Experts of a small language model.
Size: 11 layers, width 128, vocabulary 12019, 12.7M parameters.
Training: a variant of SOAP for the experts, 500M tokens, 3812 steps.
Below are experts of layer 7 (counted from 0) of a mixture-of-experts language model. Rows are named router (the router's row for the expert), gate (a neuron's input weights, with its number), up (a neuron's input weights, with its number) and show model dimensions 0-127. Each number is 128 + 32 x the weight over its row's rms, rounded and kept within 0 to 255.
After each expert's rows: a language model's description of what the expert responds to. This comes from a sample of Wikipedia text that the model never trained on.

# expert 16
router [146  89 111 143 136 167 152 130 146 122 124 129 168 140 103 162 163 111 166 163 141 113 102 130 145 195 160  93 105 102  83 161  95 163  75 152 117 153 147 165 136 173 115  81 126 104  94  99 118 223 121 138 138 168 124 137 146 175 110  86 177 126 204 147  61 132 130 152 178 117 168 104 170 149 173 159 126 115 144  80  94  84  89 188 107 104 154 113 146 140 152 136 137 111 135 147 163 141  99 133 201 106 183 108 145 139 128 116 203 140  91 110 164  95 142 148 124 119 115 142 126 123 123 112 227  88 141 174]
gate2 [157  63 136 169  81 137  98 122 155 154 141 161 125 118 104 164 164 159 113 132 120 128  78 169 162 224 119  72 138 103 128 147  94 136 151  88 152 154 121 161 210 203  79 137  74 110 110 137 127 133  94 143  77 125 105 116 129  82 163 132 137 134  67 139 128 143 124 203 134 136 139 138 156 142 112 131 125 159 140  77 117  90 106 137 109 115 116  86 113 101 157  73 120 154 151 146 138  61 138 119 162  70  95 160 137 126  52 111 131 134  86 163 149  93  62 162 101 127 122 169 152 140 122 154 178 135 136 176]
up2 [132 156 202 129 148 131 161  98 148 118 100 119 112  87 130 129 145 172 175 205 139 118  83  77 150 146 135 124 135 204 116 176 139 108 110 142 150 122  87 203 120  99 138 160 125 113 142 162  78  63 146  70  92  94 144 168 178 133 159 104 163  98 132 147 109 101 130  64 166 112 154 143 111 132 158 119 110 101  93 148  98 109 138 151 112 170 172 125 138  93  95  92 140  88 147  97 111 151 157 136  88  63 165  96 105  91  94 137 142 111 137 135 176  95 144 165 132 124 188  86 124 148 103 184 106  98 172  58]
It responds to: Mid-word Latinate pieces. Word-internal pieces following prefixes like re-, con-, in-, such as end, ent, ort, ract, ject, and the word part.

# expert 19
router [131 150  84 138  97 179 181 108  96 154 130  93 112 100 121 138 136 151 158 171 115 155 154 123 123 135  78  58 134  41 105 131 128 126 142 186 104  99 153 163 112 154 126 123 158 146  99 127 139 162 115 125 154 137 155 184 149  97 100  90 138 146 138 155 114 122 199 109 130  99 135  88 163 148 130 129 132 131 155  75 112  95  99 182 154  66  79 147 179  21 194 159 126  61 108 132 126 106 110 161 139 138 147 105 119 118 165  96 148 120  86  91 160  93 144 152  87 135 119 121 130 132  90  79 175  53 122 122]
gate0 [123 200 138  77 123 128  88 110 128  56  68 104 134  73 129 208 137 153 148 120 152 132 168  91 124 129 138  94 132 124  83 108 122 168 104 144 123 124 134 141 106 132 127 139 112 159 133  70 131 105 169 169 113 167 114 160 155 101 101  80 163  97 145 100  88 133 101 125 125 143 165 148 168 116 142 188  60 147 167 114  73 100 111 154  84 145 235 104 136 149 132 159 129 118 149  84 138 141 131 125 145 132 106  90 145 112 130 159 152  49  94 135 136 118 113 167  79 144  95 149 166 192 140 175  63 102 155 132]
up0 [129 153 161  97 139 118 138 118 109 149 150 138 108 150 141 116 181  84 144 128  99 206 160 114 161 127 151 152 107 147 112 112 158 171 132 187 165 114 148 161 155 118 109 136 163 136 142 112 119 132 115 171 159  87 167 162 114 138 150  53 163 131 133  97 165 140 118  87 145 134 219 157 153 111 110 183 197 164 109 135 213  92  92 135 134 118  87 129  92 108 185 140 118 116 162  70 133 161  84 145  98  73 148  36 157 166 125 147 118  86 103 175 161 132 170 114 144  94  78 113 129 164 135  96 113 113 160  96]
It responds to: Leading digits, coordinates. First digit of a number after a space or parenthesis, and decimal digits in coordinates, such as 1997, 2006, 114.59250°E.

# expert 22
router [142 172 108  90 109 163 120 152 103 147 151  88 135 113  93 137 157 108 166 149  92 139 152  97 148 136 122  80 127  99 143 145  98 165 108 147 159 156 108 224 157 117 113 123  96  43 142 130 151 141 124 154  96 139  91 137 160  95 118 144 128 153 161 199 165 123 130 165 128  73 126 103 117 147 152 211 161 149 155 117 104 127 120 162 116 114 105 123 168  61 173 166  77 135 104 112 149  92 104 131 164 132 143  93 158 109 135 115 113 148 109  55 176  30 146 162 124 183 127 131 104 167 119 136 139  88 211 121]
gate2 [ 83 168 147 173 172  89 106 168 120 185  96 130 121 100 105 147 144 171 183 136 108 123 179 140 149  90 135  30 118 161 132 129 173 161 110 149  75 150 106 159 100 182  91 139 145 111 146 167 149 131 110 149 109 112  95 144 167 142  96 111  77 123  58 191 107 149 100 149 156 141 140 143 132 131 166 134 182 151  68 135 156 155  82 136  88 109 122 164 180 149 168  97  83 124 158 120 164  97  75 132 162 136 116 174 164 165 176 119 135 171 121 100  99 107 167 117 131  83 139 106  75 128 141  85 159  71 128 122]
up2 [154 161  99 157 152 171 167 180 157 143 168 144 141 150 111 142 103  59 152  85 130 147 146 145  83  81 151 131 121  86 136 101 129  79 130 103 101  83 174 128 149 153 148 124 108 141 118  63 149 126 144  99 117 115 115 114  70 139  85 125 113 105  93  72 108 100 128 136 138 152 108  97 116  85  88  97  83 217  99 140  75 104  61 166 148 155  82 122  96 128 102 104 162  67 121 132 138  98 194 104 114 121 125 104 126 130  63  67 105  85 156 125  87 121 180 148 162  89 137 123 168 168 203 105 139 112 128 116]
It responds to: Of and quantifiers. The word of in fixed names and partitives, such as None of the above, House of Representatives, plus quantifiers all, many, these.

# expert 14
router [170 178  62 126 154 154 164 115 127  93 168 127 173  94  88 117 164 111 143 198  84 141  51 106 105  95  99  83  76  54 118 143 139 170 116 169 180  76 102 202 170 118  91 108 162 134 109  62 118 141 143 131 118  54 148 120 166 177 111 119 149 158 128 140 110 105 155 153 134 128 152 114 160 154 179 120 146 143 153 131  85 153 112 142 150  54 116 140 106 124 152  84 117  97  89 136 169 147 129 127 129 165 172 132 143  94 114  75 132 162 131  86 157 127  75 136 139 111  77 128  80 150 132 117 133 116 128 106]
gate4 [119 152 167 168 143  91 135 140 169 168 162 134 157 123 144 155  83 105 135 171  66  97  98 117 156  67 139  93  89 120  72 110 110 115  90 106 156 120  42 162 124  72  98 104 151 160 123 147 153 112 141 141 136 105 118 144 147 165  69 111 133 208  95 162 147  76 137 136 104 160  85 129 148 125 132 121 122 119 171 130 106 151  84 149  91 112 131 155 120 161 148 112 132 131 105 136 173 176 103 130 115 138  60 131 144 119 125  89 195 103 138 125 198 112 130 135 142 101 196 137  76  80 191  52 107  90  97 101]
up4 [152  82 178 203 140 109 139 161 109  90 109 121 182 143  79 120 127 147 114 130  92 149 173  54 179 141 147 103 148 104 146 140 118 116 132 174 153  88 127 127 112 132 159 143 121 169 126 115  55 152 141 117 133 129 116 105 164 179  90 133  93 126 127 178  68 161 187 143  97 166 121 152  95 101 174 121 115  65 108  92  98 108  99 146 172 159 168 122 109  88 125 112 127  75 138 113 141 147  84 158 111 127 131 139  99  85 100 117  93  70  82  77 117 122 102  58 100 103  64 140 139 128 185 118 112 117 168  61]
It responds to: Word-initial prefixes. Opening pieces of words after articles or prepositions, mostly Latin prefixes such as re, un, con, pro, dis, inter.

# expert 1
router [172 197  76 114 166 130 133 119 121 144  91 121 139 153 131 111 131 179 151 118  77 114 105 137 153 156 114 114 150  61 111 165 147  78 124 148  98  60 162 144 136 185 100 128 153  57  67 121 171 113 163  86  85  85 104 116 156 108 106 128 160 162 167 134 145  91 157 179 118 140 102  93 128 192 147 146 105 149 148 100 131 116 124 187 176  82 145 120 135 100 107 144 164 132 121 143 138 121 160 157 134 134 170  58 169  72 167  89 142 158  59 115 167 111  83 175 137 180 125 120 142 137 130 169 189 127 148 137]
gate4 [144 153  92 151 106 106 129 222  90 156  97  94 122 143 133 119 163 123  98 136 106 123  97 114 186  82 106  98 211 120  80 116 121 120 180 160 128  91 144 136 121  89 117 139 172 122  66 125 146 103 120 118 135 109  96  83 137 183 100 180 138 160 144 179 109 122 135  65  77 192  83  82 112 159 179 150 119 150 144 129 129 136  81 128 138 139 123 167 145 132  13 150 160 166 138 115 165 158 102 138 157 137 118  81 166 156 109 130 104 169 119  82 174  93 135 137 152 124 115 141 129 106 135 143  89  85 113  79]
up4 [160 198 127 119  95 147  93 115 165 139 124 116 169 176 133 119 117 107 166  89  60 125 168 142 130 192 119 145 147 132 163  36 126 141 129 127  89 146  76 118  29 164  94 103 112 133 123 138 114 117  38 138 120 132 155  95 102 108  91 148 161 110 125 102  78 172 112 105  97  86 108 154  78 104  77 128 118  94  90 124 111  95 109  85 135 127 151 109 126  70 162 139 141 111  85  34 176 149  94 160 133 142 110  85 113  85 108 139 130 125 139 100 133 107 115 122 139 115 148  57 146  86 105 124 126 119 157 122]
It responds to: Word-initial fragments, open quotes. Opening quote marks and apostrophes, plus first pieces of split words like w, h, t, sh, and the suffix in nation-wide.

# expert 37
router [141 162 113 153 168 201 177 133  98 129 162 106 154 124  94 143 144 166 116 151  86 132  60 128 158 173 128  86  76 132  80 129  99 132  72 128 149 102 117 131 176 144  99 118 147  28 125 154 119 138 161  84 113 110 163 186 129 126  93  75 165 176 138 166 107 133 124 155 145 129 142  86 141 185 182 147 136 148 166 121 126 116 113 111 155 108  83  89 159 141 139 100  93  87  14 121 156 141 170 124 157 165 157 107 143 161  94  99 124 144 101 105 129 143  74 164 122 118 117  91 101 143 107  81 136 121 106 177]
gate4 [135 151  62 150 170 113 166 144 101 198  91  99  86 122  85 110 157 115 128 162 121 104  94 127 113 149 126  80 117 172 148 151 135 148  80 129 169 123  81 109 111 140  92 108 106 121  70 135  92 154 138 136 121 119 136 122 150 112 103 144 130 124 157 191  95 170 102 100 161 160  77 128 168 175 125 133 147 156 155 159  99 131 101 184  94 176 113  65 124 110 128  89 162 165 155 135 101 129 138  86  86 130 126 183 141  86  40 190 130 180 157 140 143 124 103  75 117 139 102 144 126  95  92  57 102  73 128 198]
up4 [111 154 129  99  99 123  65 153 165 111 152 183 164  95 102 158 108 111 145 140 114 180 132 204 126 134 105 178 157 143 173 154 137 152  99 146 176 166 156 163 107 113 205 157 183 111 169 127 122 113 110 175 151 202  84 145  96 130 156 147 159 195 114 113 123 142 147 115  65 115 145 167 134  95 134 154 129  94 118 119 173 162 144 134 216  87 165 128 172 162 114 162 107 141 166 117 188 113 113 130 184 111 157 162 144 127 117  90  90 167 146  82 117 138 127 180 139 123  84 102 140 176 120 153 109 122 108  92]
It responds to: Word-initial prefixes, open parentheses. Opening parentheses and word-initial prefix pieces like con, ex, co, un, inter, as in re-examined, co-owners, dioxide.

# expert 15
router [116 129 111 103 145 183 162 119 114 188 181 102 106 100  88 125 137 145 115 145 109 157 110 133 130 139  68 102  88  42 101 113 104  86 129 148 117  93 140 155 175 148 116  97 176 145  91 104 134 150 115  98  88 142 104 162 127 116 101 111 134 152 152 182  70 123 198 172 148 121  82 124 128 145 141 137 121 128 139 101 117 149  74 187 154 116 147 130 197 108 171 113 103 108  99 108 136 125 122 172 115 148 137 125 164  68 194  74 127 127 117 107 167  45 137 171 119 115 116 120 135 131  58 130 137  41 181 165]
gate0 [139 109 164 127 118 159 181 156  69 149 155 112 138 118 130 170 116 191  80 123 138 138  75  91 180 142 138 114  82 162 160  98 167 107 138 128 158 111 105 196 103  63 172 137 111 102 132 129  66 136 112 222  96  46 146 152 128 127  93 116  97 167 145 114 128 119 119 165 127 140 132 121  95 165  59 144 151 174 107 106 116 113 119 137  98  94 142 145 160 197 109 106 154 155 141 146 176 126 123 139 106 137 104  77 148  74  92 149 115 169  90 143 162  92 198 107  90 126 153  76 165 104 122 151 119 113 170 130]
up0 [109  83 101  79 127 100 115 140  94 142 153 100 104 109 120 108  86 203 141  92 145 144 143 149 180  86 128 142 179 196 138 140 142 152 125 139 143  76  94 171 129 107 142 173  91 143 124 122  97 107 188 143 108 140 163 116 172 144  87 113  84  74 128 126  80 164 172  90 104 157 155 146 113 130  93 134 155  60 149 131  82 108 110 152 122 107 131  70 108 149 159  52 129 140 118 141  72 174 131 129 131 143 183 133 135  83 134  66 127 151 183 108 137 117 169 163  76 145 118 151  92 144 125 128 126 173  33  95]
It responds to: Year digits. Digits and spaces inside years in dates and career spans, such as 1948, 1990s, December 22, 2008, d. 1016.

# expert 39
router [132 206  85 119 112 135 127 163  89 142 181 109 140 123  64  60 170 137 130 198 100 100  45 103 120 139  74  97 127 107  71 155 148 144 124 145 149 157 144 120 131 148 120 138 164 117  98  89 166 133 167 122 128 142 136 146 142 107 138  63 131 156 186 156 125 166 176 152 132 106  89  93 113 122 105 136 138 107 135 111 117 126 110 192 152  63 115 114 150 103 179 168 101 130 153 185 173 101 118 104 147 172 126  36 118 107 129 107 117 111  98  96 154 128 130 147 103 151  67 147  81 127  94 165 144  63 158 125]
gate2 [168 150 111 119 144 115 136  75 117 111 153  93 166 112  83 141 167 119  82 101  56  56  70 146 159  91 118 145 167 127 150  93 126 155 131 146 168  86 158 157 146 154 167 122 134 120  83 112  98 114 177 132 132 160 144 186 112 132 169 163  96 121 185 120 163  78 170 123 116 103  83 115 121 143 105  76 166 148 155  92 133 146 110 160 209  99  93  99 127 100 108 185 171 122 149 155 131 131  83 117 121  79 102 112 168 148 110 165  90 156 155  94 139 126  75 121 112 106  38 169 142 165 135 103 156  73 151 127]
up2 [150 172 101 136 159  73 172 116 120 118 102 135 137 110 154 131 201 146 137 116 133 148 149 138 177 122 102  98 119 141  58  69 145 112 131 124  84 128 159 104 127 158 112 115 157 100 193 120  83 174 134 153 117 104 137 185 116 132 115 118 145 135 136  41  97 112 115 129 114 143 170 168 150  99 171 110 102  91 107 102 126  69 128  80 167 128 158 146 155 106 164 137 107  90 174 196 170 128  80  95 154 169 107 107 133  67 150 129 110 133 141  82 121 120 104  76 125 109 122 195 125 162  70  86  32 124 158 149]
It responds to: Table statistic cells. Numbers and blanks in the final columns of sports standings and statistics tables, such as points, goals, GF, GA, N/a.